python train.py --hidden_size=512 --n_experts=16 --moe_layers=[3, 4, 5, 6, 7, 8, 9] --init_std_router=0.0165 --vocab_size=4002 --norm_eps=1e-06 --learning_rate=0.000546 --dataset="wikipedia_en"
Below are experts of layer 6 (counted from 0) of a mixture-of-experts language model. Rows are named gate (a neuron's input weights, with its number), up (a neuron's input weights, with its number), down (a neuron's output weights, with its number) and show model dimensions 64-127. Each number is 500 + 50 x the weight over its row's rms, rounded and kept within 0 to 999. Numbers have three digits each.
Before each expert's rows: a language model's description of what the expert responds to. This comes from a sample of Wikipedia text that the model never trained on.

# expert 12
Numbers in dates, times and table cells, plus until, during, in, e.g. "until 24 May", "7.30 p.m.", score tables.
gate0:526490534509549491508454493473529524336491512475479490550556451518461539474548493499529522418593493492530432522515397568489506563444500453471511494496512472602502542501475517426516524504530414
up0:513437493519515516524464505491404544405480540473543428518522497484498595530494486511535487419504525503532496575519421576523482513484508552486479457559506491588530574459449506408504500504541479
down0:551513522579515513450500509501520483492541543463512489468472511495510473485447418529518535526575553469449408501523508549599492479481595537503415586574487500518569483485493444395477509449427464
gate1:493505494552562338434535513323506526500412493578498490519504479506491476502508531481578464485463388512509542496500610474423489497524523532541574532500534501487504693501532479564495578569530423
up1:504454573573515461458483550386507490559473505491458488503515505452453555482493612490553486525473432518613504557494540554462491463498552424504513520411569500469529634377509501569522523581482496
down1:576523488550541486476473600503523506528446504463518489497483497557472513481501497607507410503505440495553435494472554386414441526485467513516560503501503504457496517518476454507522564522487467
gate2:587500522496483476392413499560621515498364518481483569528460514575510560419537487627493524537494522439425494486440476550633516573500428496488516488388493514512503547522590469401531483391491337
up2:657498497401484460498480504586575505503461502449491518508443495507527498468517489507555500571513475326474498492464489534514542592494462498454390558458504571499500508506546481462602485482505365
down2:455512455488504441464467495476505407527519455495464484572525411523474455452513511501568497540469485435535438533483377504534496504538406651405507407589407506472576506507638516447553483523497490
gate3:640553513497481505495417591375509502506474501570533504480536500500536526465436506505519507487549510353490517531468488495428451541499477483635399513442504462498479469471502505421495457360497498
up3:649520522418432470508469608474545503552410556442536501521522488538527537457364536516578494501495532417480492496487433554513484534546488519530410518440504513502492476423527509367551459475498496
down3:379482484471502519473532579506480524505662510500512566537560409400472504504478499500500524462550490490610483540495406534530466504544490629477587444493427570572528474511578571532418466553525497
gate4:427485502558511459627509530500564482494430504450462499527497439436507588458441443585430504389506502487500511477499468528517519506496429504443482523380520543493492462441492454427507584526571500
up4:387513455533544513621441485503548482479523473474431549564505502446404570431496489549487482497537412521527544484488429518462572511454476495474516470413532572515451506461503499404516606570426503
down4:519551456465445520485516488540476517499519478441440479478458385517462457471565490379599548409496551521496483501506498469501469531506485422480475543463524517465500504511498644535500520476479571
gate5:514569499503588476527505496441460573452541499481571517502501598501402492519532498425509534414534500523552660508355489429494452488442574369616557456500495405527475479535483517504492505591437490
up5:536519517498535486517531433445491596500459503366603454562511529517501553500501507380482543416510498488531551550413446418495489496506578311626509383498478491526439481542520527518470504646501507
down5:509438575526448515442445528524527551556518512459478384489494482489506465446525399434533535488440496453565482485564461548506486412520483478422458526488433530546498546540530564487582402498501550
gate6:487436385457460411484485482478427513498445496603573464467425406418423459459482481510509543497662539495490436487460516507463564506470496436565538407559475496631456503438499494471483489495475525
up6:505485440401471514497563411520399475500522463546577507441372372421470492556521381488496496516637525534456393422462517473447509509548511445539530442567471499557464504443524492585496483507516548
down6:454504434505482497614574509519507492533528524495546515492520497418507467490495608511590453533520505514418523414525502486439464427499543432511506475556456531534476508504540525506549581424483506
gate7:506461522508473470472507558534523471578505674473569442461539528449485427472488501546549602488695476474499520535492530426525423513506483508512556485557528627477506572626542493507473496494510514
up7:501454498545504497489500482531543510536504544503539437438517507527494424479499431516542535468615530509478537500463515475515469539503618524520585485501503680395471500550542527471458414492618552
down7:450483500494481476454460526513581500495514394542569480444410488442444566637544544505451544521436523506513425625522495472466541485577554502485614487501435529553476475529522539467508363368440520
gate8:501558482453533489456531420450496500507591526527491518364586479436535498553504515468471466499503440494558522516516530422387499373549458503638494418454492390465565546512444411502495550499494481
up8:511467495515489473419524487428546495515562512453531502504547547474558462528512593557490495482516499507500498517494530459499501430481485474588535462472481459492497600481425431478593475499472439
down8:506509486445698664482515547482495502496515491487504499498555441460586457540542474515454496467504548451507500531474513467486551429590481469483499495495481496501517553455500477534397437494470524
gate9:493498489505508524472435520496504502571522467478431459518504476480530500539478564471468578494572514424496586598549409511465477446484488542474476424490474575401573492574530554512499501500519467
up9:448496465505481468508450599421504527434480494447463473588495520493472500503499495463531603439446530475437592503494274522495502461469482510474577405479503539456499571539509474509501514533530376
down9:493449551480440464472392541538511495498431502539500579512508439454485493424443501393438492502562481523451356625527514471497497509507507540469574487609592553513514460540516501377515450452500623
gate10:495439484521499511442593445518462556556554541603472478517420501445442608494526517533507488492504496517498519462306496525541503475369505513501450509468518546486572497495500510485527507525453466
up10:484479472558498431449605498511549527504509551512461439512466484511479543483522475534496501492465504490501492460419525534566552499454499505500486530440514488486519542462455450460564589503450506
down10:496491494470439557393490470474575364487466534459506520552587453505500494579459409533459494477547491427496341593537482503568493536529524544499453574565514504517480631498434483510484452432516498
gate11:484443493502487439523583536436480516541391475531430493472446479401385501396494564427526595451511494553570417459459491573461545439424567485493489480491485482508542543457550564462500552464522504
up11:500483604461495477491543442480437501541430421510351604474449495425433461489466504437552571494440530591576455488520519505412475427426559480522496525478482408449489460485516545431524622469493482
down11:558533507476315384527485521473409529507476479433495461487449520527503482437524508517432503495499511511478524473462612478557499492460538513352458509508519447553466481556490550406526508472481524
gate12:491531502472465438663533471470527529447544503436494491506519503536537444386373514499537472505497515532416424529484513471533627494460430510508462556495527626455598502481535509453509408575467564
up12:490484502477494437556551547422535528456432453426550411574524474508489466451359487512529498488492503487473475552385517373521511477476432513487455514505512584534523484347573504428495523558426495
down12:481478525479381492426460537490498548472485494476542530429407404483464497593564558518517497514491497431361442521530471463522491444469414534527504491611533479541476431610545514444525501507526514
gate13:574477541564514532486528508422468465466548524487463638512455473541519458518459533488501527416547481507513500517532518457328490439512532422511498468695530482530432458561592434513439478571502495
up13:496510553473524502490613567426503450465520523452490608507479481509490509481478512471487522345544513504467549467551475464413513456572519497461545478529494400522476453505563391540468498517533493
down13:431461500513549580472519428495489485540545511468443461559491498435605517629585415475484539500480499476493488579535510490524509474525414500544416491517512491570499540446455555567527510446458491
gate14:484420535559491494586498594548521513482479496466413456569445502432498503484492536555495569499616432532426497425525504557360520500525546514449536520465590396606553554557505393483503505441494500
up14:501494397497526512526574513584515468507496534531459459509494499409498494491509454544491553482592493518503399522507486549458493448545530523498520446526536417474493581558487443528463469473450491
down14:466481401500500529514607505577636448515523501470484516428507479506529463514557455482512459500470460527543519527537578457515421473510510506494472471555416451484672532513517449480483552469449560
gate15:495503551471564516622506586575599527465503518469560489497525574424502510467472566500523436491441549513538438389477515509563548456500548520522546494424524527445513438499499453526494484428448501
up15:484525470509540498614509515598488495452434529436522450519506575551549507500439533504511441485486578504500561355469544491541518436486596560500566427401528531495501506489506397542483534420534513
down15:472524540491526476413498578488588527453463444500531524536609496492592512447502490567478529470411507517542501489470464511540484493520490494445496517507478370474487465497407573500432422494507584

# expert 10
Hyphens, apostrophes, slashes, dashes, quotes and name prefixes within compounds or names, e.g. Mc(Cracken), Yoo Young-jin, N/A, LaTeX symbols.
gate0:475500513538468484479458486442489496433442485547555500556474594574552560514428439518581491456426502516429480364498532488491485556508504554592584441472508513530542499405565471506543487474443580
up0:497479553497513462448390485468478497420431453523571559549508539525523477579453487516556469428424495507399521452531506465433435502501520502517566456523484494481503549421521472511510517486469658
down0:538544477487483641498524519333527420501523509516510494489496469499520499491496516478486414565493556512515503479470485588593450496470558427513504480502487524485550496556520570477509539455521520
gate1:569503524419457488428501487466479519492464478435520590551491462493473468492423499622432529494413504483332535493488493582471397378528504515445501450452477526530442557470521429582504522582496507
up1:531486495448461453423604482418494520489393470494488582513469430502410454517425497553423497493374536444323537490485482506461390430501485489465496394515491509558472538503486379562478535592496486
down1:430572521516475439502493490497496517543493498469490510333542566543531583489479499482511449577472538505531468468516554609465482457516543530506539495487468531474418666509472392483516514466498567
gate2:454521432520436499465480512497548407565484654478475555473463442511491490503409495545715451421549502461491462543553455605504520522495489537496570538392506450570472541493522472539288422502452519
up2:446532438525471483469449523528528423539492575502494544423454502477449497521429493543688460415497521490472447530530467577513505535493484486469587481410525469559483547484438459503401399587471557
down2:534550499424506491490478492499529503419476455498522522497552527496537517484380506610512572490537456534462494516485579426524513488559487539503509581523385474493397564542436495454537473445579499
gate3:601506440505518502553456439564502506459472544519491562495352487604509550516489574474500468465477481495609455587518491493600488455509523416477463557428616528578489576469518461479510507499527582
up3:514505414480551476567507451515422526479565486590505551495501534522500475658501535471461532484494494513522500550510444393599484490497549430508453523378538509475462522494484527503472592538532464
down3:506509662551536465442457591387488309529498478538476536440481540493496446503416500545473434582485492532477526408486432415486526441507525496503676511484547461474519516504637525473513544512525486
gate4:397450530424474513518521512529447511526494527512496494490368424488381457497462488547494421462497530471547497435529506513509570460469494506524592554517431422499478511443473502498621502509499495
up4:410464515456488510565537554547438512532496485503415375499524498506412450505505495570575353461500492477576601434522448505491483508468502526489639514516505487498484508376506487520568481541522499
down4:522651496534495542513506558478504501463627505499449471451450493491522468509478494476484542532491548502488463436524436545608480469531480481451475537497411466527496503506424590517474448526451495
gate5:455520491471538500490490552509520491507504499531450583516499470556484519370509444562518440455514483464551439474517483485499581469478480373466448478460480499496478501465497496520508511449499533
up5:483599503405510600440508597503448539478534539581511567593488434562515517411515459568515483384587481494504375497589502423483592464516498451502499470484423493514476557492447515538508499462480512
down5:526499595504560524506471436489462391484479565537443540574492551576425512536521492611465480523451495523467481483568541478481511507589483496578535461540496464536506497423522505503454647416399553
gate6:446490522498424562486490512481539590535517453476554504554498491497446485503485507534480541488460480386522493504589488531548510517554505497484533477506504490542558492518512481463507511531504484
up6:495457636535351511438523521521536511580561465494567497495478490489470496503439523505489529446474486384504546500612538525515503562481513457440524490491513440518568501505527481495527459491593499
down6:495463483496457447498521494512527496551513511515545468543455503504527534540481460458494484627407470458512540405579604500488442499411435560443413482544486489486535462474501476510477407511371415
gate7:459522586561474390519470558510530498568528583483497460498495512385461501528560525475495465523483457442512431458500571463530543620438491444531482477455525488571507568459486466496465492458446427
up7:468537496523479470489500472447519494518539520513488479506416508406499582483484511458617453524544485424496503470477516413585686498497439334478498513499545475545501509464488397527559514462419485
down7:484503547565536507326482506589504501519575552569508629373475547495602540469479504589502501588543547457454537379512471485521491543515563548621555506435459484483412483491490475498486525517501576
gate8:521521518576571501522489468466517519557498469497476434488514560471429503496490524499391561354440496552548494621507454532439492520469570489500458456470538515521514445493525493517508530490546447
up8:575465536593493490525488435471524555534494428439567504588538550498442500455431548467473552492345456532474447641487448514414566583458529496535508490516510612528478486529578500509481499492482413
down8:563530562519474541504512562531490528441449465568545492502502545573494436578511387459488519545471506533459523452487487540471491437420527510429533404527513537491552522533488490367446509487491536
gate9:456574480432510485489561438458498509548504495585524480487400440440515503598502467472494531497622612419482484514498501500523547560602567519466549464470469495367480447607484525503593437548497505
up9:457500508442540449502513448498570499474505498493346425509462526496443513542515477448471573541539559487559486505482423502533554507456589547486655448496458502492465466479435535494557420489497431
down9:551507502512445502458451504452562415442443322491497504485470540541502506386530518518514543512430580586531585492455504527481453456521527496475477526498455498573413531491431473528483449515550530
gate10:512475442521530425468637474473385378512511474512493511382443474511492502515564606609457505501566515473457460537487435502477495462530533479497423415531431497516483495503474539481505452530499435
up10:465492494514533492469548524496413426477536527464505490416426454497490477514515521693472494479570496494437463618503453447500400446554508453429510460505498505492492494513495592493475480485497471
down10:506541580503466477516479494503457527476570525581356564529493513517495604460511611516504495492476512591452547505488492488480384458468425500486551528540558445479478485400495503504364516456511507
gate11:512442459340511513501536410472437531458507505487501565447486467490531438481508425562431491491512528504435491546585506488499526467504510529429483547513465494544489553491489612607431495527448556
up11:484472429457452513471515454479495588607481373514505559454464507495543487504540475530454438546507500503524529563503518488431479509505541526332390530455498501471464458500504582583448537545473537
down11:540573529525406461437478479504487555507512494507458438524381584475485438509469499627428510603507460499544466504463497556503530597486523516430449487486498458534455484562507505617468547529474422
gate12:466427437534486510555419496499538492488503501448643522516326434468503511494497590525503474494526475489568503550506490501513512503444511429515543473504464469500495519493555390511498434488599479
up12:446456477523501533503358500502556518470479562472546516554292418496453559450492534479521500497451478484505529510516494540468510588324503392570516485507573517543538517570530469508497448523514489
down12:499517462512553397506534481475482511526433501648507512488504546482463559477446473501450434482413481501449420641502517500590498517484448504500497472548453521404490485586452515658498516425499442
gate13:463516529589409498557507407442512536515525499474515480522525507473485465557501475484476381460485558491536550501415497351402519519532520484529530470486606516519516516482409572509530563504455490
up13:474481497609419483498465387463471536535471530518476461513499601483482424514497572557441395521416623476494615483496460437464531522507503530456585440452496544478505512450464603515545645464497517
down13:480494521583531521452577509416616564501527536477484545475480433501492503416515497538525629486500503461450454421447521532475449522399479550475498504545552473401485487482520542491549480517511463
gate14:545395515496544410559559406376466509470488495505453441548508484500494495473460507568574498575368629445500500372513458486421493483386442500552532446478463536559491492560493539527525489571586373
up14:504439499516539414570558447411546455469526499463480466512503484495498501424418500479597371507468571374491446379511446500507497502514396484605538432501442459520449490413460508538485449491544438
down14:420495510518437505488524497481521501484518522509490580541512482524521509473525504504458496436471475598479493511467505356502482506443520552496558517488690497428500484502539503440568586529474479
gate15:501603497568490523501437498403514554536368422461498604549544383447520508409413513570536487492590486504502508451538450493539436502533533539516497484496483574504427472470493504495470585500573520
up15:526509523673505521575490456479477609533505537455428548523508523500573486564451533568560511516582430490523568412537527438556522501474595527526479515491509654513485410451492507522582581484532529
down15:459454449518504516552580446496458473529519493526540480430473516503515508544562490461490467496503482478489509488416487415475551443511532523481495533537491487412528508491494467485491480378523422

# expert 2
Last pieces of whole words and common function words mid-sentence, such as -ation, -ing, -ed, along, because, due, number.
gate0:505486452489395514555467573472463504427530504515559528495496516533547509446507473509470433439530519520477549572480485550534446511497442495509392502499534584523496530427494516492485449553405462
up0:514512397507442508528417530482391524483473603537544543544459530581580538469446499538475462515474540525428576546456482527531498477494443508493439472496592624486480543439476511492472452518447465
down0:464575502456430501496549450534540464439486523442454499493487496541511461514521477470501499461530476407508546539521564525518438565578539485552550550523527516468464519608529475499480553484580560
gate1:424540501456463442557529409514520645569432502539528589587559504431551527580492482491447543480520500579477513593515443498518491457480504404420511464497512639539382500624497393523510521495483477
up1:466521464403489498522521510505532612530449501542585577549548505434566522560490433449466520505506439516415500606516482507501541465472494378462487491482502529496456461567482363505539515488426505
down1:501458505459557573480576508611503559518484586486502486494511502604427369578418404405454398500486499527554574458499493656493426440500519527512385539420454523447504403580554469455465532502616505
gate2:506459463499529505502553552467521495522460456474513573468499520474466495527531407404521567505527527567474355575540506448599556437480466393475500514432480544497488585459475428539519397509387509
up2:496567467464529502497506527423446505516359440500538524493446571508470494513504409414500513546517471532466423494501549480540544488504425386482544410462485488513348589505501441480511469567426497
down2:531514513533505586620513557432609452523384568346493428514485507527510495500580506479589413498446577443507445504424477555498515383662504520509473401468494557506487495508490443490428488488487535
gate3:610486441500501493497481583502616554524472433483512535591503477453554545474420590491511515467469569512524494474470476476490430532485520554599469444624532575561428539510570502520505523543503458
up3:559493486462538474466494549556578611545494492518504545522491479427500514492453594488553611483502517507498499416465465490503458528497537516541514464506512562544445569527566501508438565477551437
down3:581525528552522436558534547523529564533460550581452512510502532628519521426498527470526446460504587504447410590478396540445501544501497521556471516492413490412506503479588544566538483486514561
gate4:566589522518498456461631471423451563508350445484571505502506503467461468515502497513521566506517537517425545450402542499485486589445434407420460495432458462499480413441463463493506528508476461
up4:600499508501513489461550487459477528477309488453506521435495493455474397585449462515527577549520492545458571495439546447487509534497496496478489512527541491387471506495449379508502543494482440
down4:553505425457498508471479473483542513544525508441567447442554511474468500512514520500397406463517524472541495438494504471530445438566434468435588503502528538518462456523504542498439453515483568
gate5:469509469462561398568444529373493540500558629568495399495498452469522552473522548565499532508500535478422390494507516543495596545498522434509506566543501521498467532496504516446496535592536544
up5:483521481435532423630478522377501562480507644547479482502515483481557562525502514491490571501504493476428474480524545569521545498498506440501498588525446532514460546453521453489507650543514557
down5:435497514455539501571492496464556503451416370436352523531494502525542536534542530399636518475463539487366474501376541452572495530710499480504511440460490504571512484480472494504501603610572485
gate6:553422480455551492531533507502484497493474516522453416471499519448506597505538517519558590478428595498467447481594563501533488371507489372514533481612536467536504605416506527506469479499387441
up6:513460445431504469499572523494491536485461575583447415501465507467437532470509466505557595492404599504425496413560496414511497470518462410472546441572567485519547544429530491499520457513361391
down6:436606520545498552524502494508457494480541471521460495450574525605478499497506506422504517497491576527605487470516484511471585517548460400557498400526542589549541408661527548520461498481543496
gate7:559439428502542404477526522508482453500483472533517521554511546504509375396512500371459486435446535526516521542498508464571571423432566507504439568564513560461559514500410500500582432564478516
up7:502465468479513412461585550588457415472529433604465524528520482490557444509528501495486518479443478542488600553513544452518598488434531456398408607568502563454587569562432476508500438538504435
down7:571507515532567461450513470491491507493576520523486546545437525514559582533460428443435472500420535515543503485483543514508563520467500603424530543643525515527577433474472419492346522514474436
gate8:457507497493531453476447470433553419433598489580552451487512539416456491424377492533448480525572514509459489414468486562523472510393516452538451488398518574455549460429533522469518539509585516
up8:448501539443555493515489567404531439475507471601480463490492532415488495416389522499436497460568628501431440461523468515553511535458525567566470410469533495404516495406530430547485527497593500
down8:464570489489543493519465422506493459501588507478450470456478565576600526501480478550427495482449612464409474480604520462514459490494563491555523435460441517422498452503457494518479471530491457
gate9:369537559418487477513450636499441520481533422500511498533512513418490423464497559500529465501444530463411498434496469556380524574505525500476504404410563616493447496463585561505500469583517436
up9:453551492417472394614497540532490507399531463498478486576469508488494473449510625533534499467466533519356486481490455612399547638458492508453512458342530510572431532450538574411504423543553485
down9:555513433497400514432538454605465516529554560472367452522589551483506446483498465477579500469526502518549497559547481474513547488481509498410548469491442463421426512487511520530538548598474511
gate10:504474462530421487501474474489555534462460521500544474470468466491532456467473555598501583534489563512571513458423474447531491538523585540492582510470518529592481481499476517317502413480445456
up10:485492465472472456515443487441566525535456524522660481481523448522508494478493494595510490506520529494521466500403506501567503550506527514509582472489532682516516496428469515380502373457441489
down10:473536455547477415447469508490437554483519505557492532473460392504483494473572477499513625423520506503531433495499475481601508430503497558516503608505522464616521413472512567490496597420497481
gate11:524472535544388478519449599450487469454476462425525533519589512418474468406420488500510491441563425613473523496535407496420487529479548519485417450377398458484508639484508456581507420500423401
up11:519481509537427451519373573428498467466520492416531536437569533468454505421402537470519507461525454527545487554542520571477493525467519465493441534359420496502528568415521507622494444527411480
down11:432538424429459538477494463559558489491570400472382510582438453436588451532551563522528580476460455520504481608481526499467507446509540508525425472538408435550431488410480446416496498429508546
gate12:487496474514480480503379446523466509529408496450500533550508513499593505412466499539516410469469542513517521571433506509477450531447541457641507467518502409600495595517479580480526450682434604
up12:477516498536473482568504369552438489546413472504548514543514511542597478452518486521501444472406519481520443531424437504483473553493525506651486505413467504523468596518505552456579463678471552
down12:532545511476500533479615451402547522532454516501428404495526503442511510417534476470394495503520544425491580650503500501504429488629291494525547479457502506505438497483465548474609461500468557
gate13:407444480579481521498498363535467491509597460468544479459466532629624527527566488445456505509482480545494453492493602505495511526488501492543526508468509578574501509561460552549522532492478509
up13:416477483631461501493510250540526452501534475445530476479437536535606526512516515447497481512538474482406448493516500478530450449492542554529497525468516525546444493524426572499518544527462451
down13:509503436508535800518531615501528466585490543549534489436441515468471445526615403502495518587502537375587471494475471575542474505510460494498464492611478496506507559581403554501505521512492502
gate14:502401523506497442418540527374531600542515499452467489523587534547504514464432579531510515559538537487502510508500561512537539451425474530471597532523443490491480563575503533502521499602415480
up14:479430518427535506512552552464611594549502473544431466501554528518519567459458483498482487522537531476501526507511530526505541401485499515503499512486493505485475542535516585539542511634404491
down14:407531542429470496458522501505564487411479494496435473541538501519373449442485505511399487476356439470589505582511485491515479504636491511453524424413495425538530388562533496501411482501486501
gate15:495504459545618495501477497533475576484503509526463406523543497480519463492559497486414517514559552467452514545498488508586501442503564542516469521449484503511453405363443502489436570541492513
up15:470535430571472498512516528497426570504528462549529466504484414528457387506535483496538508505537500500407548507479500546515506477516484505496440526455539477449522461434499517466520521508390568
down15:565524429593521514593555503499461563519481541454494525523475484442383497499475504552596563505577574501488561551476456437521534419630520498528509491531444463426551467470527591493527503534367350

# expert 11
Table pipes, colons, dashes, quotes and sentence-final punctuation, plus word endings before a second name in species or person lists.
gate0:483500526490455390491450551521546523464417465448585484539543547514486548491496452581553401419446435509402531469536443501489530390586526542474486502514576435595434485470471521500402494384531430
up0:446494518464471463511467508542476509485490508515504498495597518518532560533541456519423461489457474542490517455537517476485537464509550523539442497526602455524423452494494516595483377473537484
down0:456490487489498452515503535433614431491394465455507482569523489493569478491525551497490405472531487557461486534501502498545434488804461525533563557509558502531402513497481514510451473453464484
gate1:477500474493491548520490495481607538547556524531559432461518424549546476456449482490508546548500488543517583521499520499449529505490501437470486501438514468464391559554462523486493509406345526
up1:501486545524491515468484503434596571527497507554542500494534513553563434395470495484459517543455467509430526497568511472462533488499451460498505533430461505500432517529507547514446508462241469
down1:565513387488572469492482484517463461597495487553554470419507508504511498450492455494496547462499542520481516491419487446488395441439459465510503515507475489507501409476501506517526488503516498
gate2:464378583471512374514439486520512451491504512563539504477474484501422566516513383453487577496522490505498644508502592526532493530584536475624514525483481573465451423540399411487473484575465525
up2:455396554482512433527444502516491485485516534514527499438511482494456606521503435489539542510500471519505595469485594495562438567505582504516497496484458536455522498498460461503494503561467570
down2:512539544556519432498443433529497556485468375455477492493494532486485549512506572435494588546514532412528481547507509515499376536645508503472560464477547463542455550461453506503455566508507504
gate3:558514517480493456528578511430495516496588487552510486470503459540480504504518501442548530513538546429525454498465496465471512469352577563526454529493493538509522585503439474577564487543523558
up3:525464499467507497523560576486511490489517466455510437512532454509518354459467483495484526449565493500488442505502512405469461457450549493507468594533427453514523493408471502531495448584475510
down3:445517595488558560617576607472540473506424436516441458507502489448494512535502524510451503429508505446505514558440466392491479488516600527550558467587410441501469452474558483466516529504447491
gate4:487399464421429493494449415509487439487515626423511506397499501527549499518489529421493475543446499500630468499509496535500406441508483459487431478543425502580488514508506496456502536444425598
up4:499512430451430469487479375489492434457579527403491454429504456518488513532491497493495446488484497492582498562520484512498407489539513475527437495500468434503474507492481489491500515469387543
down4:497440508561461509510483455492562559553448492501458484508532465570512476563474551445425434653499501534509433496492394463453582483662464385515487501527528545552470540520407542517482507493497580
gate5:540526507475534499509513517578493528507496454508484486623488570566628449493595514547503507504527569509512536501523527495416515488498577515527513475507500488561466454450480543479563502505490511
up5:495478530451575504558521529533438486546472466532523540550484494525553490489561517521501560489512525525500558501489476501392516482502535518504483480497540549510476482478446548496606428491456517
down5:461502506517492434521453472505476549448509559587485514532535564569478455491407486515424446534503512554491504452521500536600512533712448487500653414454504555512495490521578529469452504502555512
gate6:617507461497484487487462457477522525555526519581515532569552471538559490486481498520465514468498382559551612466560537480465505532409441511532488530491533521511496523501528501507515504524499482
up6:568387435469552434469459494484572477536616480502520545564516456520527476428479601526413578514491439565520514549527500515471520598475475479534491463507509450555516526482586479463484517474399503
down6:486546280501442500423513495551458539551537583493524528486463410449453525586495539487517579501559463521570523452469517424535527502481464477441541548504554540499443555517453504548461540505536449
gate7:554495441470418493576390561569504480488522559492506438440492492489506493559526492466422533507523501535504496439519461494468500473468484549575551594544494509523418407493490471487488469508510474
up7:526459427494445494520422493526501488474501547519519392494520500434492480523512485400405538506495519560501419461561500453390474455457475489513516539522424544516437454469527484512472498494493503
down7:464500602543545621448539506482528551436518555449479530506542480620294491494482432479472450461534442510491478576541411561548511499576509468503498554526502509483579425437481476494533456572498577
gate8:533434494507437418644457485473485526509511505561584438509516487446483480425515545481451540507492533523512509536529532480490474509488519530618499533482475513478469580438473466563510526499529616
up8:471497446524565483509499446461470524478553475550530370497564487417500455515528549452490528502500499514484559574524575446502503537485482515635469532426504489507525608464428484511504530513508521
down8:537495463582527597603474494543526437516500541511502494594585536458504450484470419445506539456515526442503515495443491624487499531580547479469507423550564568378484408464521490522466493526398520
gate9:478472500512493520572577432488523595414507510555524529443418535481546524494509542430582494476451554540441468357401540598494380583514563502470500485579492502555486491512516492440517377525626503
up9:528442485547482499648542394461580573506484601508520484396369478476642621472504498504589502450449490488517498379460585524493436494482504510520506499509512534518469488443512504501572447533585584
down9:489511518600502481545531467447586481474445448502535497543551437507459440555501472524519540396528540533332514416539482558469496513566451584428599518489473447599558436535505496451452444468543584
gate10:468517504430496500504559506458510513485596515488517470438577457518520452534464491493558564513574420505538489576436438474466488526499655390532485508525515498474576566505510498475443505509557501
up10:474518537405475500529518482494473546507595530506517467484542410498534491472411494487533600506498454497546487579498491500515573514501567462525395455566487491462513498491516502485497496547525507
down10:491561575585445525573637479481516493502438476521462453492438457518596532459481525510599530411512494455509526507411513507504498459544492557509529465526494431411432453476548492535525460538348548
gate11:340525516427562454504500389549499427490520521554478500557509491457479490592507444533560494503547590444492521486496505480504438451484454441503371488540492501480536471517535462548494491468427496
up11:355520509465528469483497428526505475433469486528549516544491501482447505507532425553518430507529649397476504487480454397564487497481503454421378492558401443494505466450503443572503433428469478
down11:492497493436406456531498410468481520467472480507499499510512494558436360506382487446391474491490527495596493551565460530529464492524445549549453506540494503494493482465561491466574557454494577
gate12:583412509494565525430509645559585529486425458466647643507555513473557485424486463529463481487463543542409460482486490539529544535493584503575510454509428512503477584508455620584447378466398504
up12:552458504500620559424493536561515503492491489502579588571572527459578443503525441516461488488476617531465498513437498530504499510501537505529516488520456493500502520560469518627477397489466608
down12:543506508551567580508399561581547422565390440548438564527560500522623495501526494514482540519512523500513495511504522552477491495589493483518450504492460608485425556504442543473384563487550488
gate13:542450501590446505538472495512503539665400549481408527460509505509509545554480525466545571482527477496480467423462454498511443468477525570410484442506521491505503550648514486347561500499418449
up13:554505546538471486571387438557498513575459557477420513471616489477530521484492500512604623456516456510512516484502480528556482536488518501520451475510502508510486513657548501441563577500394450
down13:528512515502498462529524487487592482457510550534443421525497486574574562419453480519476570488513492529497406513601481513501536508517531519595497502474497543570457505488463487503503424583530514
gate14:466497515501462538507512487629519520490392481514500500385493569487436547502451433454497513562471430534478419559511479531436480550555489569500496523478501532436554528518605565529398493444484524
up14:423411431499480509461484486629556474474424453425470486433576508489505532564417452492453518535499495546495498511570493525479519525516488429498499517488564468473502517547597489494470492347430427
down14:499525405589494543501546516506524477507475450563492492555464426512511525452483427579556520504499501412444429389462479412524518511447514442486453532511441498616453542511429489508495479441452502
gate15:470494416506539512501520505501520541460570476531442531503497520423497596313466486473467483460460504436498521497471468515450514509444501520505399610465456528579499484486549455527537566540479453
up15:466482385478510453496501516502523515475552481547411522492472495431515586388424486498452495495459502497472511466440442510416438503430492485519431515471498523572498531511585392586545554563431473
down15:413533486419485411478508495502488426491520458462418510427517494504567493565544511466445501472450476455589397479476604454466535505486563508506442498531604487460484551498467479445488505474516514